python train.py --n_experts=8 --router_score="sigmoid" --init_std_router=0.0164 --lr_router=0.000929 --batch_tokens=131072 --dataset="wikipedia_en"
Below are experts of layer 2 (counted from 0) of a mixture-of-experts language model. Rows are named router (the router's row for the expert) and show model dimensions 704-767. Each number is 128 + 24 x the weight over its row's rms, rounded and kept within 0 to 255.
After each expert's rows: "mostly gets" lists some tokens that are sent to it at least half of the time. This comes from a sample of Wikipedia text that the model never trained on.

# expert 0
router [124 110  91  88 143 136 118  67  89 136 122 174  93 108  90 136 131 169 127 129 111 101 129 155 139 153 133 134 108 117 109 140 121 110 140 143 166 157 162 148 125 113 107 113 107 116 127 150 123 145 176 148 125 125 126 105 141 139 119 119 146 122 141 120]
mostly gets: "South ", "ans", "life", "ak", "production ", "Candidate "

# expert 1
router [117 127 184 155 140 116 137 160 128 112 112  89  86 171 121 112  99 140 142 116 130 186 123 129 128  75 100 165 139 108 140  96 135 142 145 105 102  94 109  80 140  92 105 158 160  90 169 140 153 116 103 132  87 146 131 114 127 150 142 108 107 122  79 165]
mostly gets: "\", ", "', ", "\". ", "); ", "while ", "), "

# expert 2
router [106 147 142 140 138 105 145 111 165 109 137 136 172  74 119  94 123  97 122 133 162 108 160 124 146 163 128  89 106 184 124 155  99 141 112 130 142 179 153 113  90 104 118 124 135 117 155 117 102 102  84 121 132 166 146 113 124  94 153 104 148 145 129 115]
mostly gets: "ton ", "John ", "ey ", "ical ", "original ", "York "

# expert 4
router [155 156 150 168 114 128 114 162  88 141 128 130 105 142 115 123 107  89 130 117 113 168 131 112 147 116 121 157 152 130 142 130 137 134 113 119 126 130 100 103 147 185 135 126 119 102 144  89 139 121 100 110 113 136 112 136 108 115  98 115 139 107 115 111]
mostly gets: "{", "a ", "between ", "by ", "′", "=== "

# expert 3
router [109 192 143 105 112 173 124  90 124 178 142 133 144 144 167 142 147 163 129 167 164 154 119 122 125 113 170 126 116 169 146 111  89 120 118 112 153 138 159 151 112 104 155 121  95 150 159 110 114 111 155  89 122 127 183 127 129  99 125 140 153 149 142 110]
mostly gets: "In ", "On ", "For ", "During ", "As ", "From "

# expert 5
router [104 104 111 137 136 129  98  86 147 126 138 132 139 106  61 175 138 174 119 109 117  93 132 161 127 137 111 138 133 135 139 125 132 129 118 125 107 112 119 129 141 148 124 123 112 124 110 195 123 175 129 160 128 134 126 105 136 152 136 111 115 129 150 135]
mostly gets: "El", "pl", "Di", "Car", "Ad", "Col"

# expert 7
router [155 159 131 133 105 150 149 110 135 158 169 140 120 184 129 132 121 122 130 151 110 132 167 128 110 107 106  89 119 105 157 153 115 136 116 167 175 118 135 192 114  95 136 152 118 159 102  82 116 138 159 110 145 106  93 135 120 100 103 102 162 152 153 137]
mostly gets: "un", "they ", "an", "−", "It ", "near "

# expert 6
router [127 151 140 105 128 134 149 181 126 141 118 170 118 141 118 139  95  96 137 160 147  83 120 137  93 115 160 151  99 138 109 132 126 147 124 124 103 165 120  93  99 108 139 156 147 147 106 142 124 144 177 115 131  90 143 159 162 116  90 162 150 109 133 150]
mostly gets: "Br", "Be", "Dr", "San ", "Mor", "Pro"